{
  "num_hidden_layers": 8,
  "hidden_size": 320,
  "n_experts": 32,
  "experts_per_token": 2,
  "d_expert": 512,
  "d_shared_expert": 0,
  "hidden_act": "tanh_gelu",
  "moe_layers": [0, 1, 2, 3, 4, 5, 6, 7],
  "router_score": "softmax",
  "normalize_top_k": true,
  "routed_scale": 1.0,
  "balance_loss": 0.00257,
  "balance_bias": false,
  "router_z_loss": 0.001,
  "init_std_router": 0.0274,
  "lr_router": 0.000723,
  "num_attention_heads": 8,
  "num_key_value_heads": 8,
  "head_dim": 32,
  "vocab_size": 8192,
  "norm": "layernorm",
  "norm_place": "pre",
  "norm_eps": 1e-05,
  "positions": "learned",
  "qk_norm": false,
  "attn_scale": 0.177,
  "tie_word_embeddings": false,
  "parallel_block": false,
  "init": "normal",
  "init_std_qkv": 0.0175,
  "init_std_o": 0.00437,
  "init_std_up": 0.0175,
  "init_std_down": 0.00437,
  "optimizer": "adam_variant",
  "learning_rate": 0.0011,
  "beta1": 0.95,
  "beta2": 0.95,
  "weight_decay": 0.31,
  "lr_head": 0.0111,
  "max_grad_norm": 1.0,
  "warmup_steps": 471,
  "schedule": "wsd",
  "decay_fraction": 0.367,
  "decay_shape": "linear",
  "final_lr_fraction": 0.0,
  "batch_tokens": 262144,
  "max_seq_len": 1024,
  "doc_mask": true,
  "train_tokens": 987400000,
  "max_steps": 3767,
  "dataset": "wikipedia_en"
}
Below are experts of layer 4 (counted from 0) of a mixture-of-experts language model. Rows are named router (the router's row for the expert), down (a neuron's output weights, with its number) and show model dimensions 160-239. Each number is 500 + 50 x the weight over its row's rms, rounded and kept within 0 to 999. Numbers have three digits each.
Before each expert's rows: a language model's description of what the expert responds to. This comes from a sample of Wikipedia text that the model never trained on.

# expert 9
What it handles: Digits and pipes in statistics tables, unit words like kg, km, pm, particles such as up, out, down, and fragments st, th, p.
router:515533581574529460489518410507445442561556535452532504469532474480448610469500603598469497467553536530529503485531464562502443487499511445532459473473578525474509558517498350550576444511535483508564537449413495439470552457484520542430548469
down0:579551475561446522459510606465520429448480587437475513580409556516554508497484488474630496481568429492530511479492554551543484437457472481498507570583530477525504466456507503417497548461479489617597518515441519497392541514490568543512430497
down1:537420363495529433569453510499480491505503415477602497436504562524512523443601505473553503478542460481499506522456537480459538505534497561512489437486516501536460388506537479502449382477443461443439580394492524522482520514444476501522500568
down2:471457472520611417420533504556575356513501506475527468508489418525400509517474516492529505566457513521501472522504554448495569511543513495495588482393480566501479523520429476483476569548483476465506568411487476544519519522541523487554579583
down3:536524526515524477433446460520531448493554468418405530502612528524492429400532455434460400421545468530562462488520527525477504521613535458472489508551574385562395441502536471455504456500510448580514482497484546546503537471498488415598505550
down4:473490556506508462531570444500609496397524574527582487463527544500458413489514555468479555505513528478449488512484510492457517516556488505447556512477475586450488518595554532529506478504496446417478436477525474508566408436433519367567402577
down5:480429554538537534495601474476492457501465416474552484480482541503341514412416454415611486406565427565536461544498463480564467495538400496476474504605494594453490578391478560512492504517557497503517489485568525476491492507515538492537636405

# expert 18
What it handles: Word pieces after short initial letters such as pr'est'ige, plus direction and position words like north, best, left, same, place.
router:492521558577523439441446471481458466568568515425482530502474523506460559604498563630564512536489515465503529592531477533438522522498427372465494467461466573442470512576505432588491494541527512511473530430526479437421463505512515487465595496
down0:604512540485552439457474536521563471450622486470447563417469420464465557492491429474559395473536488516555436460473489569540507490488479540478545578436520506541447516527539437608397517467529529591465456574562590521535593471499390475521439479
down1:559491499420458460473495520457499557403486605548503550486573542407566552456481559357513451468502489419527504552448551518434526389478471440500498546505521400449534462488523576438595422456520494547445501474400348493453540501552453599596426488
down2:577536547506492512505479521502577593553449426499426477493463470381505459564480509566585403530482502605452532516438566631530562573553495530576524622502456546464593488479500498458495508561525489432473455532496456669505522480423585548484452514
down3:480510496508550487504463424443570486578522398560447479464594480526502464504512536490476576473497565532468534536554478469523538442569413463450507537585418417555573572493499427571576476515530488433428513525520528488583526529401478345536521543
down4:593469392494585510568507470452471485505488478617571490603515503455442505481535553484559603524531538457515512421465538573463519557548537518524519485528543549484447522514439500486581582561593355447454517485543481482494580531471600444559479545
down5:499513463535559487495441590526543500573498448546608420579533438394495488588404374497530445497477481510540452517514487423412556479511474514487481545470539414513466513445560423572459538454443516521472609546429518460476452559460471430551552471

# expert 0
What it handles: Inner pieces of proper names and rare words split into fragments, such as Mac'm'illan, Alber'ta', Mcc'le'llan, electro'ly'te.
router:512542531564523571401446379492428554529486589557538486592490543514460504534433564544529493517524525470503545506544440440443453520453457429610468526493512539432556504525501521534454573490504475510608519522414539377467509476503514504492537465
down0:505485476496485542418486564557524444570463548430479495510531452573492561435545525499440466492447482500513458489502471515548530509509480529434524479518537417524465424513499554556450421596656495556550475467592561550524583509463451563430508502
down1:600552489520505506561561516562551510477488587566595517566462503514477506450431596422528509469618520546539501454484515464457426417514482508495521523498531526455433557477476592455462386512513528491556494443442410436458466519534458602570448578
down2:443522630471531538429558582525501467394391477505431489505489597466518458462451529594595447543590539598410498456472457450437545389465514503336476474475438567410419519444478407564517529462423510520495504543478476535524448531556558519452510528
down3:465469482425569449575426490455482452499492429504441504448539513498476443523510467385405428414558475469553518538477481506416424458488506451462539609485461438529503532542557479519563554517587415469425494535483480529560555498450528448581495620
down4:435485445504462445526434475503550480394476505468437518456477546487507531576613548467462539474474511475478501514574545532448517571570548542463519444498455505496530458478485536393550525490651425515493577407576502526531507528460524498579387516
down5:466439517493561488398444500502482491499506417536534551529465470548483527459542404544499502443501482488475444476590486441493473404587469411422545508472559499473458389441538489499517578414463506452469522559447608537534517524535491451527495437

# expert 23
What it handles: Word continuations following W, L or Th, such as W-ird, W-ith, Th-us, W-oth-o; also table separator rows.
router:607598545522538563442562345462450485519529500541462529525491535536469543638542575509513518573565613513558526429499546516496413606470437383502436518515569483549594539529485426551503443540552501499603457469492554454528534465486526515460533515
down0:623543462544458427433533571534474476550505497544484560452429513577474456508524453555565460512527539533539534441449546524518467478476462487498559493555593428562479522478462458438524535546443491582448488379487562468509578513538514504517447498
down1:420542488445444395560462503493493529510546444600508464506369535421501537526538493558411423440520600482553544452481453410461545477445436538481565474486498479502536553475560561530439468456550517458587463556521451465484536485435553499580517532
down2:557504557591519521453526449500478483457532500453480463454482493483438433489507477552561441480641621525405478454459521547520527512587558506481522558491477489489463574463439506487410579587510525466528504637491499582457455513488471591441479534
down3:493457587478534518503502400420521494526571499487445486541551538511478409462497473486435428487398428527517472432521493502445439542478381354477546505578455476507584514584443452499532541497495454484388509510565432511573483465455485441480376571
down4:477551445589479536618486454548493402542517461557474432488528499460479466470475517464414484518543498552455625501527541562465491518612474499484484531481435456477458533523453562485467577476584511532493515485583524472548524506521525449481537463
down5:517509492413606506471364520517505536512572437577461521450471487496447488387445399474497419547483440516548510426490463485432463480455578493512417499504564539471519453510613553552428571491552548459590546452496640547549461510516550553479589513

# expert 4
What it handles: Field names and colons in infobox-style lists and tables, e.g. "Post town:", "Headquarters", "Parking"; also coordinate symbols ′, °, ″N.
router:564494588543631503478537434469463580506512615542534506496541572488485540505510565573510497494548543493517566463557408533468531474550470422482444506556464561458467608537550390527479556556546468486545492506437587368462435442501480506447551422
down0:605430506536584519458514616460476441449562450566479553512581507534593540473396462542457473510469530492516515462431565587420485508451520391511489578479490493482475416529440506477472429499516456564491479378413449513468582567530544565561440513
down1:398456563491469496517484374455514495501492489480535551486493643478427500454550524401503416573493462440489395400523512497443401517603615459478403488453496510404437484493551535482607455475532551539497533452575436449569496508537514567537524491
down2:510509429522459449560451495497437507435528556549453505510426454444436438414486546592554539514508573507464457395454475552473599567510613588472453487527538521519429523506406521628509480547552470579500453525531541566531494467534503496502497581
down3:493511477458557497496446485493507526425423538511450494499639564466532540437530506508506400545496565520452481481518452476469482499548567367450614480516510548502489483515434543466521530533499465420412448446457528506536518488544557484548524628
down4:463503407493456512492563521508439485488518510527544453495436471513437471496472541565523551577382491433576642507449524542544481479545497486529539527537435440488527493470457478529516403522447442435463544564379472528458520505488569551518426523
down5:455470561412488555452467490544397429547540432484531567450525534522466510575470516544514462493599461483488564532430451499453546452445460455562486535545459547537441424571442513514465535491390508533481519427527598449482432546436565533534498495

# expert 7
What it handles: Auxiliaries and main verbs or predicates following a subject in prose, such as is, were, had, not, can, appeared.
router:434518556477487539491503487410468512475532604601511480576427578539495503558437581604439445610431463477585516566542477509460397522492480389578506497471476552484550549529488403525467450467442500497551530470452459496519538480494493533495617407
down0:556459482563571397459511473436596487524483473530525483478506506453532502476489537521513435505585565458574561526470528525441499417513534478498530629398569543463437456609621528510481407493519454465494516476553550456518511535523442403525610503
down1:446430513439500401516528474463489455407471542529446430438505495523550509496423580500528455446483509408504571461559423467492494532460547507456574479575476517492486479468364552520523452447546518499415552473530526497442554500609469485514537501
down2:550553465518571406540463619375535573496528492521478452416502515472466428482538424470572527572435510496455531423461486526452585551434513496469479492495505588434453508478552601471444532518515525483530530471357557516533452466531512443473493458
down3:461515514423502419577440543448460452521545583446576532481475459387463511427427490525532524467463473465539535469527455527429529588514469490537491454491500448513510534489411382468566473518554455468465425427590469497497551442522519425517441578
down4:427455466409432444539415377490455500535463530543458418580566515471485469487461477470376500509539521474403462487518581475449485543531513534480440533479536458508507443504474530591535424422581454472507528466495555528516534599532539454475438559
down5:500519431468412460495461471424546454561480498467562501429496426471416535503473390495522556525541524489491489486499545489616424548538569441548413494508568473452394481510428488527415510485432441559521435473477557450468569454515511498533571507

# expert 19
What it handles: Words introducing examples (including, such as, include, called) and leading digits of years and numbers in lists and tables.
router:500499511476530530472493474479478494528553536485513527498473508464470561559520539584380460512513468475535541468571439530511483581453413500474488512489516487550581556540472484550492554565593503473571461501497504435459473475514479506424595432
down0:485509600496454509513629567484498460543450580472380449440458437550515502500496507501563407573500538478533512434412443506475525513504468600515579534494529430585506471497484426530486543540448529463572527377558490501419574521488633534573418528
down1:523496541469571489486506516609600465496476462623458464484530556429549475480530567526484492536505536511503479526458506509533567392519571547469437547523544519475501482421550429527540486409533467487453576547419476541451506552594464507583491467
down2:421506505591515487537478400442600456464534492435542692456484566435506530489446452393524548589471575535490479550550498497470503483474487476493548521465496470485446479407499561454497499461497604489428437502608427514511460505529466584461448464
down3:526513490478416487432507437527546569462443432538391463503569484387511509412485550526509413492524394476531515440512571450515446510540504545514538528469433482555491445452514487467619552507510526581477440580523498497493556489552559514528452543
down4:431479505487477499494449480522571507424475473583522460472511548477545495420519581467471484508574525454479489482536606465509552468493563485538463545539490598561554517507427486474486523456527544431490502533497484536449440489562555429493504525
down5:466562440513522487499508489569541370582493507442510477560553413470439478444471460552487472501569505486467482470412521433491493579507526583468520455559488489487468455561469519581447476531496513531553465540408500468440504516430507482501491529

# expert 21
What it handles: Noun and verb pieces in prose, mainly -ion, -ation, -es endings and words like support, work, music, res-, re-, opening quotes.
router:506663496549465522558474480529446460508563541638549533519504546446498576557504544543446470579486412406551549466496524504478384488483463426589470493472562592603442625557470386521510569503464471452543517503515510458420493483522530590486563502
down0:468526529534507496498468596441498555526548456528527502461526454404512521473483514417519501409503597550568589479440556527490585493470544464530520574374410559498409561472506524449440454537491556479504513449599499515515487491393526481542492456
down1:597497488518514497537509446477525543454479508549424591464480540498517563456516625425499429534554566436444432514507471454434515444451509527484546540511533603449468504437428542503565512473472571513431609509492520529510485549555501530513452537
down2:474520432552449458408384577520533562531490511546451491499451557561430523493429452525539540619572478523351486514512540511554573465458615551452507545560446523468476467542500473509460542423482475530510489545469460542567505430535542502479492492
down3:457570459443424440486493486445545498540544514521476503505516500430537496515494511489536395522563502502505502537496534535437444495465532477559579508563564513630480474549439563495633431489517483531474563394479522449504540446486553539586560561
down4:438531461489530478530512449571429500590524489446554466529550504502461504446503523439400496528522574472438537567518516553571506563531543459555592540521517540540515510547521480562532543575536420565444368431548441510562487498422520389470460451
down5:476529496583509518462498435457464518511578406448612476435415465511538538535422403537475487524534538501490410541502553619508599579460478476446532505439539505457526513534455421537418517405530542447541564574430580503445515476469493512502592541

# expert 17
What it handles: Middle syllables inside longer words and foreign names after a consonant-led start, such as glam-or-ous, tob-ac-co, ag-greg-ate, Navrat-il-ova.
router:552446527527534508433511351476485539597525594581497538448458476497456515570537589554450507566573459495491584493498444475475363472568482465566486504450563549572540500486403453533523508575553446470521514441488532417507475484546539583492527520
down0:581515505628448534458529652412497535490538529488477517498548492464527564493438521528584420504461470452493581485519559559565560508520450527482552481489477519501434414531577472431511427627531423417414463486529499520365543480458477530423487550
down1:413495537466505573514537426549364349446509603489445528519510567478455552539592521513424464549528516538465496474534568480411481494469571507566579461542521539456538534413555447505518432516542508450527500412493455505509474589478555496445517513
down2:455587543512413462477430403510471529429506510469508634477421605526483480545465503605451417564540513526474414512544473471526484557488431532530511491531508544514504514497457432473378485536532533480568557540536502559501556478490506480446513555
down3:510580508481486382502457473508534483514586439463503567487569518420541556432517437419432493459592534518475474468496512445477484542545529427531529492424506456407482539575478455488442497505528425550428558428549358397395468503519507510628381561
down4:486466516533406414569473459361479547516545490597503428552537603493510522444504492582534442483551445476520527486453482521471633610579491573467389441540507586475488486484536514590497497460574472535534516510545584463546533563496528453547578511
down5:412398579544493492451572529540502406534479507436539416471456440473498482528512397468550535521528513563522520466570490456601510506474476483491529473444495518438494377548550591510434498484519499566460439538514608457482526543525473476513556469

# expert 2
What it handles: Periods, line breaks, closing parentheses and table pipes ending sentences or rows, often after years; also "later", "earlier", "th century".
router:527541567519568531491476342500474595548547525518524487418396502503542501491513589548428522588513498423555530486573416497485425510489523425510464436498527469456590568522457487584496532542545361541517503455404562421410489452536502523461535464
down0:537580497461500539452426587452506472447533452453538450503569525447330525560555449524546409509473454505550567517425519524503488499469537540518538465419486484507541430522469477387611467487536465602553460418541495564522504602538559392498487496
down1:488427521494511534487549485514470510545537500567489512517525614557481453473508478503458560508523523421505492497501468444523569469532530540523483516513531489470481465491409475506530445503508573499478526390515467467505419474502470486479525451
down2:523569464548515480481409505511532541442574598594515555478502463402499510490505495517460560584552485502573582461541566453464438409572502447494513510437404490525454532565503453530491522398479517461557536506449507530453595460488603471473472543
down3:505555501479526477559494539437504483555557483432516501541567465495525497521526610445453433356493496546550473486495419450514570542502497450491454520486410505497555491463395571476496500553474514409488489492477476503543479561460596526585485511
down4:419555400530503482532389479442424472512515461424534427558463506471566514469535567501459504540538521445514585525530635531498474622587575514461485505543381514431460512580520348495539505444525534396514569491479458568526548587506531454516505505
down5:503485463531425407389620504507498556430470532447456554577510505473589457493481452525576421590515486596526421480579538556508520514478530466615466460581587473529499565549630537488501491486476456498490506515393539517558399476619468453493533532

# expert 8
What it handles: Pieces inside common and proper words after an opening letter or syllable, such as T-rophy, cat-f-ishes, trans-it, Ag-ena.
router:444541490482508558541523415401482533485468587552559586611455528518437532536410560601550495547545473513504571529488457518469511473487440424501503464455521501510461529484599538528607461503511448468452447461527562491378468441501590521427540497
down0:524523502479561563444615592548501492513536459486533520521594432366491455476479441511562459394458486484497490592469545593468509436565488564514539505419564571445476512503519517472398525523496484492543458488486518472530540533494410544563422406
down1:509484474408469461560608469476427385472620513457523461481528509488486461602463535485507575485564445547418541441461451577398516549629536569571572540622510511522481387490481505534619433481467518413534472539449462487595554578546477578589478473
down2:561472463500491453519516493497578563490553489502543460414525546542522510490482460455558491570554419553426528396379542422469509529468513469345474566536477609482452464581565449508544534486524477563456581500483449522435450473525469529552565499
down3:495530449576579485436458520468571537544501474437476486444454480574483495437487482480492495470426512493569475461481472437541533548444448515409469540521450452519550486565527442445588455578518468503429562516603429484448513489555476516600511581
down4:409472387515482526414354475516539422483444492498517436502480572446520454507508549532467474549516511393440532520533516487477578540576524603569419524543551476522523503591468490515546440466566453514459573443575489567516506530436505505509442554
down5:461449455437481467550510473454470517510438512512545452462495428488444578539474373547400595534505537444601485515523504441511509502468524501472444388566514519522400537568484553554545550542506461393442470448525551498489474490503445396464466408

# expert 13
What it handles: Commas, periods, semicolons, "and" and line breaks ending a phrase or sentence in running prose and lists, e.g. "horse,", "hydrology,".
router:504636567526546538539521424505421515537594524524509560466427545585451527447547508496474462553530458380488485434540437445450483467467435441535496533488533469532560553584406446476550545574539454478509450490421548527416514481481491619434593443
down0:533511498531440556401443551479455533502524464543524487463538583443500524487478555471572498537507515498527520542473574454575551428508470456459459468498493479493550451579577498507510542423454486476519510443523417496450494434533475504497399422
down1:542476542478610544473496565495467645460506567567567423480507541475509474444532493434567457516502581506528547507619459512485539367485418482427531516431460498442622417432497477480508537452531490487520472501478505505495464598621550431583525487
down2:526558547442534439561476521572546432399567446485504468426489486525525511436485386526576513580467439523465556390556507515533491527516548451399517445491436578438601478490439625494426549426507474554437423624537486521506568419526504530499440509
down3:503452510520530534451504588458521547409440496408448519521464498490527460632473565444463523512485395503547569450438420513568566541497497439498485486525508500496443460502540482496558506507583482452469581474519509464471396516486471513591532469
down4:533521475499562501412557475515621554518538496513500558475505477554524484514540605469478488457597440585449558474508481548438505438464473528426438488503465455404513528511499520601602479525505616478537501509527439519475462455541497461468423541
down5:542480510422556447454484567468478421554526458521563495633443506471537498499596511527471457628634396470441440508525485550502521488476458483486417520551476509551539524556415455458492524549468522486528598531486543580466568541553563506427524570

# expert 22
What it handles: Nationality and country names like American, British, English, United States, Germany, plus some word-initial fragments (st, disp, repe).
router:468598573482540579478437376503452552624540545481567527398472497478382442511540494513464525555547556508542546470540512531551449467460447447562524453477528501495524593564448510527518593516535433519499461457473534422399535475481522496402581459
down0:533595539435606544542521525465427436508558528487521510469525479480460502546496512567518452427502510481555503446431603606514532504506544474544462516513551396594450446503437510507499335439483534583426424559510526470513509534420424553511405553
down1:517468529508519436482564492506580455496567499547489430457529540471571536501533554446590495497504501424558499507551510498480524552597489460575553562536499501477464476442452452451529485399505545499526468440466470433490406572515429542474466509
down2:537524462608501480632371504482549468466533462508491432544499552533462506448482476495547385561528531482427489541494491581527506465570522576435519501521488532526482514503419466439522568472404492565533508539502482448579486464543519448548467551
down3:511539473501377473588500491500569522596541460525482505524472467508491427483527525520416451423378496518573486454503439518483458582482546475437399520523569479490486460510539469409459586507562432505501533431589501525540532504480480427505410457
down4:432499414491516573382540496458461503558526443627577551463515501545428547464508615563352434485527454492446539581531510403469523498496459494520419471435485588410454521501546491598563438481546483543456542474533497479455457536431458441448415469
down5:418506520466469486513409359537449397574540533448497486448473519452521495504401423531606587522515468594555470542518488429442515460481524521544561450490514510440488495601464467523486546484492469473473459514489490492532509538566469485550523486

# expert 26
What it handles: Function words linking clauses, especially "to" after past participles, plus "that", "which", "after", "over", "between", as in "dismayed to learn".
router:528522485567516555538469452445493472569594645606435539528430490446503594468508582535488493526532568406511553488597492437476486492493457465502475621531512512480513511518533511495531550473470388537520508468520509397450442385485481573541583417
down0:537479523417567391435570572473478437477534470491486499534500467432514491476455479541439534474561465535400419521542468606482520440453499468446517508449512509617518481619495524512522357528519466557466500513554611492445538546468523399511457565
down1:479533504416530487495539432477447444414437646479549425505608473541530442508530634424571478460621475509595528501535384430472504473429525513520497496445488493484467554443529516505461418571464547535498526453527497488495468493576424410558495500
down2:512526521464510481436476501543563514408488480458579551431513475432594523555457414531547464524517448483472544565468507615456519562529466545404428497518457547502522479550422499484469525457508463628585537469450509518537498478490418522533518447
down3:462523508525397431626441462446511460509555519436468454496556556493501380532571398497423528399523490527551509502506508496466483584440471509494516533531498436532466466483496424547525509474541421536424543471547491439506593519446447431529441507
down4:420527525454464481515519455413446612469439466580510505530507511436531529438500475528442499425592509522508565591473578382488517595540633544491465471504503505585450517474481480472474534534553478473496574416515542491482530457420550475564488532
down5:559504451490492527475482492457504452572492487412519414542495423468391573503446461477554528446531547510429451523455457493447506548475599442498532494543484478470555505492552536488509514489569469565438525487579630475543506515480516486486586508

# expert 29
What it handles: "the", "in the", "at the", and the first capital piece of a name right after a preposition or article, as in "University of P", "the C".
router:494573537550507518566424413443515581583575510528523513463433559577497447480512471509491496514541505413482527446599471547564417504504504509522439468544465548444500561580518417529459573554491400531513482497563573432468434426522520604452507474
down0:553474502401556529505569542482425490611449469528500526492509514554465511404479318489563442522552458440516456497445510503540535445507538459503381509506444445481438475536548568442612484408582498528538587547534550531504445394465533531431452479
down1:552461455472554459507470549407604532469519444571462477574544534479521474613499541484532539585623438432523468494600500580472459479494542490564547489549557473351499530553548443466654515528485506429459554549470428450481468481513535503549596525
down2:511523525513454481500470676503509473492514500480514533486475527524517490504490213325521554525505471516468520480519502505503553495497591549476522506520438539484525503504498497497480525499348522525512501512508491518500484496532554520485494505
down3:483566448458540446367502407448598511581516507523499562464483473496519436491510553442502568519535496501437468500537454488540543535479487458455518453493571475508474474489446518491568497646620519457439523442389480456477602444497561475574469579
down4:472513370475552540457561490444574443454515428593520431543508502523503415478520607507438437470523507458509497423521460597545533457486514433460412539486581442511476441555519543460509511517576493443503422471563559492530455507501512447541530572
down5:467471455511518498453479530450486454587513455529582562535441431546474512479386391473508494608474654482464454441471620501429549438522527451519483544522525525464569496498477570513508465505614488456550530417463606527441528465518487454537578477

# expert 1
What it handles: Digits and pipe or semicolon separators inside statistics tables, such as sports season stats, scores and election figures (0, 3, |).
router:546541566569506529498519486464485538558560503515516555522478532472463591538479622593404489571538507438488506481524492414470510588499454437557516452488529487489573542546457404595521531481510444419599558503428465430493427456445499532481636480
down0:584521470592427491485530448372547475505461559528450451520605528491464470512452440518489554448509526511447481504478552593505482514591532528510518535544529492540497508585524515524513464571430472495499481507551513495471630596405467513516466482
down1:530497512449519505525441457365440490416540537432491509505508624552509519476583567524446541519524571537435539472569503455473509542573544517549531501569617554399514425549461535573504501509575519546478492492594387494480398515524443530455467451
down2:533457482447453456502388525502431548488529491429497482458525600465510547514497491492542556470563507499394447521514470440426539460526512530432567453474515551533491479486417527550471501518481504338445466555540521486441520474553607516480447549
down3:496450548433422445460489515549425512544426510505469441441415522529521443462521465384407478503520452537501500485468518515473493465453470494516442496480448509521442428400454437476560506448496480438489414458602538423619510522482469506504508451
down4:510544491434437470522536565545539500542514509554489432486486524455422440450580522469512503510486593554453491477544553529481524517535493462509601504506480530537515580542488460468530547581587494539544466509372556475437569557495495481463535610
down5:376532542524472479406622553502564368425537457519485531584498411495526644486441413496506520553491579502565564422489505482506515574458481522499506506511592481504420564527475474513500574397510575425498463523402502462570581533506490483552503546

# expert 5
What it handles: First capital letter or opening piece of proper names, especially foreign personal names and teams, such as Na(ing), Mir(anda), Bl(azers).
router:497471508553481495470505108475488538521564536454490517488401530493554517536483593543465511541498512419557547489562503523484454560533428382576466550497525518391512558495533488562544568587502465419511495396473468414470442511553475518496494477
down0:515461533495563572421562559543520499448511467551496414462427500470565513455384511540556490502457502548523522478491525491546461541480448429497548513426441409447481531565589483479609563632553433564487510507493523531453506519535527544562470524
down1:480459543444479478516512437557483483540519511479502548499527534543455517332436574458500471525465457495546470478459532430391576482515423532554437523488483487533531534419526494540649527436558485493433483429547488415494503597560401573477494545
down2:508569516567478486519475440430438445450418499564457527472352592534562495552480408526481472515541509512402455478529484512428496503551533551442529500492471567440505564449462484473433442444446467581536449589504444509467443448459521566436506583
down3:507451494526512455474412396457588504485388511443473485423533467487499497472550569512471352480522491513523552437530568466488453550560508397438482467501538523571490536491507433430468473540601447487476422515465479431571470512455485527531410528
down4:349559384501420520394453455501483484441468465513552475552438550458472402435506548489488592540554596519535494501453518550461578540553502454423536526463481401418428594618533435487517536485616461540434535439503488478508530519480477454513528500
down5:488508533575426410511523476490496448472533511463518531563483486464543508446439427554399589518432434487616500546567509487424455546518479510485492465579462604371546543565556459584468521454483461510477603450566495394503426531532538509478534493

# expert 12
What it handles: Word pieces after capitals or short prefixes in proper names (Ae'ge'an, Il'ves', O''She'a), election-table +/− cells, and endings like -ves, -cle.
router:518486551510559552516484445495448463551620637547532586459428505528433541556449616610481528573536507449554522398565444428499506484471450470564463450486541539484516499514478422570550549496484442504561526456513496522529533501514532595542545458
down0:510421435494565537366504519438499539472488538408544500510481493529522507532543420514500475550554589464444542429492523520498465485498532420523495427495503458418435554522457620539553512528479442577524475545534446481501470492478456474471520564
down1:491434478450514534525522506529440424498525483562542503436542528577514503431497500488459529559510556399507488481466509521435474485491399527556444494573541486464405434511529422468521480515516425489469478460551411511543492574516475552525526543
down2:503535386530495551452492454526576464505591445474534433572510536484541493537582434531521558491480430483470465376521470506551479503528484534539392601495500520554424572448538502508509516563592442538505496518583510510465582524445518411468415608
down3:466498492470520498490485545457496517441606430451506497461575416477498593467584487468473425445512485458505464541394572435477506585507481457508422592489478515444515451556565477494516455529461368472423497542502564523518542445414554449515588507
down4:485495517596557524473473503466504547572451530559493431585516563569466428477590620511448551606458540441516404515443491518518567577517515390470501517549438435473542392490482555473468552496507534500417438457443459527499409521500449527505437466
down5:510456435510464546412594583571459427556481504458579513442480485516479492473452444572518501513479510477489455564561510530509524565548405510580522498505510477444578476595481380417475419532504570561570507413487596403439449517493493506455518520

# expert 11
What it handles: Prepositions after a noun or verb, especially "of", "to", "in", "for", "by", "with", as in "way of", "led to", "employed in the".
router:553522560521526512521565432520473543567522527564456588542501503516457488491528522505550557529468534506524595440582387537474510512477425464525496471447603454464608477426482448504538520552577507544454548489433550415471450391429497542432519490
down0:569448496488526557443485643511405414497484432523384553407547466344604634497437589526443444454501569526532505444425503563469551522458480386477539586558464499525386497557491487496448449495508589446546452518502572491486491472581484594448448443
down1:560548410412460503575435424514458452517540522513502535511460468493552506506598502468504558421515449435484619462492437524517534500455520547507526439523518445417485518480559504496508404467516451535440664576515441425497495438458473466540518400
down2:499478483471538503450483409623552473416408433450480486454507506485478444528508471435571429550504486560510476529506528556452513450467599554387569415512474518428477534466444437566507498467504442556511433571515521415552457385576448557532461486
down3:533538550440508483433518541448594507502518446478489466546585485534548442429522628484494443559517471516495537576564518495424551630580427504498498531519558490504477491439453394436537543538517515453445408505445537495550481535535456422657467526
down4:487436396483566490455535469447492542439440510419459598483516510492533423552421523488472496462469522492521537550559531539516520540562534459563522517460541465433518489476508409503461532394558441501469500437446559487501387533536489496483492497
down5:493501483486501413431539576435501431494490476597572490518577473507435445445486454500512597564521571504540417596495586468432463458457472480548391508540451555475580448498511570469542467392424544508531521480549533458539572592523490411635487416

# expert 30
What it handles: Adjective and noun endings like -ant, -ary, -ical, -ional, -able (parliament'ary', centen'ary'), plus words such as official, important, difficult.
router:532506515497517503478482477473438536517538511597534530535410544555377538547522542594450444581453526426516454565593444566517438477477474511564449509453432535508522500574477521488523508567532441490544502411476568443461472486508551580479497415
down0:568559500538474477422455595523432457509542458484472615436509455505447493423481422539524369499471515527475557546486494516487564366411461510552524479566478552484521419505471406433422470443579527538617447515536490569462554532542439561528437505
down1:475479526432449559527461487552506554405516615524559426483578452566473528456533500598457456482488518473487507426540531514491544489482564475450488483519464518479485561570456581554526399515555506451561447445509470398505481491517469514539482536
down2:536564465549463467432337470499549446471478487552450514458478469545422448523493519495539530491404419443527492483479570483476575436403490550423553566571506564419533517496359516482550506451486520499489457542480404575582486549574554457431468462
down3:494495666518520527483414535440496454560517460524479410530521537504535521469522561444449510446580535421582469525430476480481481477515545529472508554541483434543533527514521502575570468489479457439474514463498515481537464518534529470543528564
down4:419423462577450547568496506520626479461496432581535451509492593387585472565519553486426495563656496468519529529499444555445494421531592483501437514477483558522477440447489485502520498501438393489436551522521517555544468594561460484537510425
down5:476454503568464535462470566569484418524479448480482470470508545462554446400625383512457524526523477361519448483551445552550511514555486504480443526434493528472586616532500517489500524482515418536446448518481502463437460412586533517551606438

# expert 16
What it handles: Past-tense suffix -ed and verb completions after a stem (banned, tricked, competed), plus verbs like won, died, married.
router:575517530470595483465463407464462572534600590479496517458453542496526499550537568480429415525590441494547610458576461540482512549485419445573440561460498439537530487499472374519494541550510418449519503453419532480472473500517519504491550465
down0:546516510531525560477487614507452493525444448480477527509412430456483560520523437521478581551407502488549432476405448588478541499438521419465520531549422468444517518661467497531533538494617488531449473528634505503483513453487516501456508509
down1:557528534467450545569464542492620453475470473493477491447487461577550494478578523531485548447504433493414519493483436561417511490511532564491545525512416493601488519364459533541464425428448478448531530468406490496516451567458446520535500525
down2:425536487454548454443488472451542471471558428476499534522460501465544485545508485476529455478458554503416476582577457492474532551469509519439498462494456612463500445497469554423438552506497476473432568539464513696515512408469461591492452517
down3:458459538477467459510525470470561462492504563507509460436553610439655532476560511574560593563549460535524482568490510485456500538580506462449476509461526504505438550511550485504504480422465401557474452527522481525484491577471529572568550494
down4:487493462512447516435476464442490482467549432525563487514462568473466544504491563479550568503507424398432519538408475526493487568533561542486478558474531517477438543641502565481517499509639500418446541433469558534465458471532485522585517517
down5:608547530585432436538442499591432467506553355575535453506506509514555462461488494453502532496474441526453458468451554490472479456519603528508453472502461568424479460462438583465545421541578431479440570433561572449412554495482533485490545484